config = dict(
    attn_scale=0.125,
    init_std_up=0.0141,
    learning_rate=0.000563,
    beta1=0.95,
    beta2=0.99,
    dataset='wikipedia_en',
)
Below are experts of layer 4 (counted from 0) of a mixture-of-experts language model. Rows are named router (the router's row for the expert), up (a neuron's input weights, with its number), down (a neuron's output weights, with its number) and show model dimensions 256-383. Each number is 128 + 32 x the weight over its row's rms, rounded and kept within 0 to 255.
After each expert's rows: a language model's description of what the expert responds to. This comes from a sample of Wikipedia text that the model never trained on.

# expert 11
router [155 119  81 205 118  71 100 107 141  75 120 130 141 123 142 178 108  86 168 121 154 107  90 146 123 164 160 121  81 102 127 204 104 127  95  57 123  67 101  92  78 129 128 153 154 131 129 130 159  92 139 134 144 127 168 144 149 105 208 115 126 115 142 116 149  99 128 127 149  78 156 190 140 132 173  92  91  99 182 137  82 171 156 105 158  96 161 117 143 179 140 151 175 178  91 110 134 126 164 123 133  98 119 141 132 127 113 199 142 154  89 127 142 105 117 119 136 103 125 184 166 162 116  86 152 125 165  51]
up0 [164  97 141 139  98 122 113 144  86 111 141 164  96 123  63 162  88 143 137 129 180 165 102 187 190  85  90 169 105 128 104 124 119  97 135 200 100 132 137  56 159 103 159 154 121 138 153 180 163 104  83 101 173 130 159  80 173 152 108 144 117 123 187 143 106 132 115 144 123 140 151 134 114 106 105 112 116 115 148 154  89 122 212  98 173 135  98  81  97  99 131 137 172 134 108 142 142 126 127 156 131 113 139 130 158 120  75 121 154 159 105 183 128 188 159  97 126 136 182 144 167 133 159 105 104 115 112 141]
down0 [119 130  76 160 136 145 108 134 160 186 109  78 191 134 121 154 109 174 190 121 101  99 174 128 132  84 155  53 121 116  67 136  86 154 155 161 131 156 173 126 100 118 144 110 119 142 134 120 124 189  69 140 139 111 148  76 154 208 107 108  93 164 113 156  98 127 101 102  46 194 162  95 133  99  79 110 173 152  95  76  86 133  88  66 131 109 160 114 145 129 157  56  98 199 133 157 148  96 150 184 158 154 161  71  95  85 178 163 163 144 127  86  75 158 158 133  90 159 122 119 158 109 136 136 114 156  96 146]
Description: Pronouns and auxiliary verbs. Pronouns and verbs like he, it, which, was, is, be, also, not, plus mid-word pieces in names and compounds.

# expert 8
router [128  93 176 142 150 108  90 158 167  58 182 127 119 117 134 118  96 111 147  80 145 106 106 120 100 107  83 119 139  65 103 151 140  93 158 117 137  85  87 115 148  96 150 125 144  79 160 116 147 103 141 136 138 147 135 124 155 177 158 133 156 121 140 125 180  78 162 132  89 159 153 183 180 114 159  83 105  97 102  63 128 149 192  86 131 102 113 105 125 106 191 133 148 131 133 113 110  87 204 160  82 128 151 131 141 100  79 136 106 162 146 186 114 101 115 148 124  95 171 141 111 138 105  93  69 135 142 117]
up0 [163 117  88 116 116 136 168 147 171 107 146 132 140 138  88 194 132 128 148 107 101 109 137  81  96 186 144 127 151  77  76 170 159 183 115 170 153 133  85 126  67  55 143 108  96 171 175 155 141 115  95 161 114 186 151  99 157 124 138 108 121 132 176 136 128 106 117 178 126 162  86 162 107 169 115  92 194 146 144 157 114 153 108  69 136  70 194 127 156 151 140 103 184 151 102  86 207 126 146 163  89 141 101 134 153 164 186 187 176 114  66 180 187 112  82 119 123 138 134  84 179 110 150 146 133 138 145  90]
down0 [118 142 123 165 137 108 101 179 185 149 169 107 114  91 140 214 119 150 117  67 165 171 133  96  51 168 183 122  92 157 110 154 144  95  95 141 148 110 127 115 207 119 106 131 162 158 105  75 125  48 196 141 133 118 190 146 195 101 168 165 169 114 163 113  74  83 104 104 117 102 156 123 107 121 101 156 165 126 140  70 104 134  95 108  79 136  95 156  95 123 151 180 117 156  76 100  92 188 120  69 107  59  91 162 103  83  91 140 121 125 160 151 151 171 135 126 137 160 123 116  67 121 128 131 122  75 152 170]
Description: Places, coordinates, taxonomy. Degree and minute signs in coordinates, place-name pieces like States, York, London, and word pieces in scientific classification names like Eukaryota.

# expert 2
router [195 108 118 168  98 120  87 114 182  91 133 150 178 118 137 140  94 127 137 182 122 122  93 173 128  39 113 136 144 110 208 111 117 158 140 143 112 106  90 139 113 145 159 201 149  88  64 103 120  89 156 122 124 123 185 143 125 110 165  70 181 139 144 139 143 142 126 150 132  99 183 124 122  96 150 117 146 185 125  78 103 133 230 113 157 155 100 174 120 109 121 125 132 151 106 140 148 166 113 190  71 120 135  84 157 146  61 146 128 116 156 143  86 107 105 124  99  83 147 104 108 145 123 133 187  87 126 115]
up1 [165 134  59 147 124 151 118  93 132 116 157 145 191  44 132 164 138 166 154 172 150  64 119  96 151  97 141  98 108  68 139 103 103 104 105 100 127  98 130 103 171  87 114 141 125 121 141 130  92  57  66 124 175 139 163 144 133  86 200  91  91  63 116  80 141 119 146 141  45 144 117 162  78  80 132 153 128 128 132 142  92 177 167  64 184 149 195 183  80 134 114 106 221 120 115 155 172 130 118 114  79 121 169  72 109 197  93 170 150 173  62 114 133  83 112 126 159 133 152 120 116 174 147 117  93 134 136 107]
down1 [176 115 174 133  81  82 129  91 137 147 133 137 116 130 129  83 105 183 132  83 114 136 127 129 142  96 191 145 119 105 183 121  82 108 132  98  94 134  54  76  84 109 163  54 112  82 130  90  90 128  97  84 109 148 193 155 196  99 165 119 175 126 156 179 107 155 141 124 195 130 152 119 146 140  75  89 149 138 102 103  93 118  74  84 148 175 166 136  81 119 182 158 180 114 124 160 121 141 131 122 104 145 151 106 111  92 210  96  60 118  97 176 151 122 135 114 183 124 112 141 146  96 145 114 107 120 138  89]
Description: Line breaks and mid-word pieces. Line breaks ending table rows or list items, double spaces, and inner word pieces like lit in responsibility, os, ist, nt.

# expert 9
router [104 113 134 144 116  64 145 154 121  66 138 112 109 155 102  77 115 108  72 162 130 126 105 139 123 108 104  98  82 118 143 179 147 157 132  94 112 154 110 104 146  74 109 175 144 115 109 210 137  74 133 138  78 139 183  77 144 122 203  75 157 125 147 124 107  80 110 177 137 178 123 124 179  94 111 125  94 169 145 117  76 133 132  93 184 100 167 148 154 130 137 163 135 177 197 144 140 119 135 135 111 151 136  35 143 125 127 198 148 143 122 129  70 109 145 115 151  73 144 128  76 167 148 148 101 234  98  54]
up0 [161 110 158 181  98 117  91 107 132 152 186  79 157 105  78 147 123 144  96 189  83  77 153  98 156 102 199  52 130  76 151 147  92 139  69 115 158 129  91 144 125 142 222 222 118 135  65 148 143  75 153  96 144 184 119 138 120  72 150 147 136 141 127  96 175 106  97  97 143 142 187 152 136 162 117 114 130  74 145 173 115 113 169 150 165 137 150 176  89 125 162 145 139 138 163  82 187 129  91 126  71  97 148 152 154 110 151 168 118  78  85 124 138  84 143 127 134  96  61 140 127 103 166 140 173 148 111 115]
down0 [148  81 129 113 120 142 132 163  91 150  79 135 121  71 173 165 115 108 144  98 215 166 139  87 152 142 130 131 105 128 132 123 102  77 167  83 143 130 159  84 140 142  97 141 155 120 125 143 146 150 138 125  85 109  92 151 197 178 156 112  91 139 154 113 111  76 142 155 180 169 108 127 117  53  82 143  96 115  96  80 140 134 114 120 130 140 119  95 106 150 145  99  81 146 158 144 130 147 142 198 106 113  99 133 120 142 135 162 144 185  73 129 143  59 123 131 127 155 142 114 130 144 165 159 172 131  96 146]
Description: Conjunctions and infobox colons. Conjunctions and, or, but, as, by, including, colons after infobox field labels, and commas in lists, common in music articles.

# expert 7
router [157  88 137 132 109 109 120 132 142  97 136 132 149  99 103 108  98 167 127 151 146 155 113 147  87 144 142 139 108  82 173 106 143 105 122  90 123 122  79 117  75 107  98 201 105 134 114 152  91  87 123 180 143 175 197 116 155 175  68 139  99  89 188  29 166 148  90 162 112  75 140 150 118 130 175 116  92 102 164 142 172  96 167  92 185  98 115 153 148 108 114  92 165 124 107  67  79 142 126 163 134 140 156 142  86 119 148 164 142 115 132 130  84  95 100 129 164  82 150 180  88 227  97 100 176 164  97  99]
up0 [103 141 169 126 147  81 162 113 183 100 155 137 115 149 130  69 158 161  84 119 114 135 167 147 158  85 122 120 121 169 119 156 138 140  92  96 134 114 172 124 119  98 133  57 152 152 159 117 165 153 151 126 136 133 171 144 170 191 147 169 108 168 163 121 137  82 131  88  70 126 150 114 141  82 104 115 174  90 162 126  94 127 147 103 134 181 158 156 169 141 130  84 123 138  78 157 155 148 140 160  47 112  99 123 143 121 134 140 103 116 121 105 140 103 108 175  69 163 120 157 109 119 214  60 113  97 154 112]
down0 [173 124 193 117 155 159 120 142  70 103 106  87  87 123 152 149 110 126 115 143 134 200 144 160 111 125 189  75 144 159 133  88 160 121 191 185  67 149 112 181  94  81  96 120 108 100 145 184 112 112 103 153 145 128 138 129 141 136 135  33 121 143  84  72 128 148 107  90  86 118 104 119 141 115 120  91 163 140 118  66 114 120 106 140  64 166  94 174 121  97  80 166 104 116 120 205 119 128 150 139 133 143  71 110 119 169 163 168 115  88  97  96 119 142 161 114 188 102 115 120 129  93 124 117 120  53 138 115]
Description: Articles and heading signs. The words the, a, The, his, an, and equals signs of section headings, often starting sentences like The median age.

# expert 5
router [103 130  91 138 143 114 119 138 153 103 106 134 159 130 111 116  74 115 114 102 194 138  50 120 106 140  76 140  48 136 138 143 121 133 130 110  85  81 107 140  90 105 101 184 137 100 149 123 171 110  92 145 130 137 107 175 130 155 203 139 141 177  87 135 164 115 156 117 138 113 164 122 127  91 147  83 103  56 128  87 132 174 133 101 141  48 130 133 163  85  82  98 124 162  55  95 130 132 158 149 110 120 129  41 131 142  94 152 151 156 122 167 135 125 129 167 115 127 137 133 150 128 126  46 177 149 163  97]
up33 [ 98 147  89 130 164  84  86 108 158 125 108 164 153 135 132 111 156 161  97 149 175 106 134 167 111  92 170 139 102 124  93  51  59  79  97 122 101 161  70 132 109  75 116 139 137  69 100 140 148 131 169 113 160 106 163 106 110 163 149 106 141 200 116 118 116  95 149 171  90 115 131 145 119 134 113 132 131 124 144 135  99 106 107 125 129 207 181 108 125  81  90 150 177 150 137 135  87 175 130 200  93 153 145 141  99  79 138 186 101 152 159 132 143 113 123 115  97 141 118 131 154 170  96 147 143 120 112 157]
down33 [157  59  96 116 202 164 110 146 198 121 106  68 156 127 186 146 162 131 186 158 110 120 158  90 113  87 102 106  66 114 126  35 137 111 127 127 139 119  99 129 159 107 133 171 190 122 124 160  88  85 108 138 161 127 146 118 177  98 118 206 124 164  45 165 146 114 115 123 135 124 171 138 123 114  75 117 128 116 141  83 123  74 128 124 146 126 183 137 134  75 110 102 157 164 149  89 104 172 146 145 153  77 148  95  86 142 156 102 151 114  38  86 190  93 149  75  83 129 157 115 153 129  72 111 131 120 115 151]
Description: Foreign name fragments. Letter pieces inside non-English personal and place names, like Nouza, Kaiyuan, Zhou, Shyam, plus common first names like John, William.

# expert 10
router [125 114 130 153  92 121 109 127 180  50  96 201 108  87 122 139 164 110  98 195 119 151 101 148  63 108 190 150 113 121 100 146 112  37  56 106 145  90  93 111 100 136 147 199 135  95  97  97 133  82 112 172 144 136 132 116 155 209 123  69 157 168 143 172 152  72 163 194 125  96 147 143 160 141 170 142 130 110 136 111 132 136 149 116 125 153 121 174  83 111 113 139 171 168 116 114 113 105  84 136 119 169 118  81 114 188  93 178 101 132 105 127 162  77 113 139 123 102  90 101 179 119 153 106 118 180 152 118]
up1 [ 93 118  60 131 157 126 143 110 162  84 127 104 158 145  86 177 111 183  98 159 171 101 180 130 114 137 156 116 109 113 169 125  81 129 195  80 148 143 143 153 164 168  97 119 120  92 138  73 130 148 107 139 129 144 169 152 170 138 140  97 175 152 193  53 141 178 113 207 120 177 110 147 136 148 141 100 103 140  79 118 162 140 105 111 141 159  91 136  67 143 178  81  72 125 104 127  85 129 116 129 158 139 144 130  87 141 130 126 152 130 145  94 111 105 156 170  86 139 177 141 117 115 154  89 145 151 156 155]
down1 [140 101 115 155 142 138 145 125 142 147 125 124 141 143 138 164 218 144 235 144 129 132 157 128 142  99 121 166 131  58 109  63 115 108  79  92 155 107 190  56 131 107 135 146 145 137 134 177 125 151  42 133 147  95 101 137 101 106 156 164 142 115 151 139 146  98  72 122 146 167 148 108 115 109  85 129 117 127 141 152 142  70 122 161 112 102 169 125 162 101 132 102 152 162 153  77  60 197 111  64 126 159 137 142 168 122 159 127 139  85 158  94  99 154  97  91 155 156 150 158  78 146  95 133 115 134 140  90]
Description: Table pipes and prepositions. Table cell pipes after numbers or names, and prepositions such as of, for, with, on, after, over, following a noun.

# expert 4
router [119 101 110 174 104 110 104 127 142 128 157 144 138 126 174 148 107 116 115 139 116 136 145  97 171  54 172 124  63 109 113 124 120 111 128 129 103 119 147  72 138 129 157 162 116 112 128 153 153 125 133 124 102 155 135 139 124 130 184  83 188 114 140 127 137 156 177 201  83 134 153 159  73 140 164 157 151  92 188 124  85 179 144  90 142 116 130 198  76 152 140  60 173 131  82 115 167 146 119 160 121 144 116 169 123 150 121 170 143  91 141 207 101  63 124 159 115  93 182 119 118 213 122 167  92 154 132 110]
up1 [ 82 136  88 124 106 115 115 142 192  73 117 135 175 135 141 146  70 163 144 139 126  86 139  72  78 172 100 108  98  73  63 120 113 149 176 123  80 161 158 127 122 112  90 125 120 140 148  61 147 134 151 103 126 133 147 127 127 147 107 106  47 113 120  83 144 167 160 129  80 144 142 146 125 158 117 127 152 179 162 153 147  90 153 103 132  75 101 132  76 106 167 109  79 136  55 136 175 154 167 152  99 137 171 150 137 124 162 136 113 148 162 183  90 108 172 121 121 117 135 116 135 136  85  99  94 131  83 137]
down1 [148 146  85 128  86 132 139 225 109 110  92 127 108 137 106 168 126 105 118 142 169 124 111 112 150  81 148 103 103 145 127 144 128  66 119 153 105  97 106 138 131 152  96 151 134 111 162 134 147 137 139 115 157 126 131 119 111 139 124 126 130 105 127 173  97  96 121 151 166 148 118 153 171 111 131 114 158 145 146 100 126 150 169 113 176  97 125 184 135 136 152 176 143  92 172 213  91 178 131  88 113  95 184 135 113 120 161 152  91  97  82 136 113 151 118  62 197 128 171 164 114  58 150 108 146 154 111 123]
Description: Noun suffixes and heads. Endings and heads of nouns after the or a, such as -ation, -ment, plural s, closing parentheses, and University, season, film.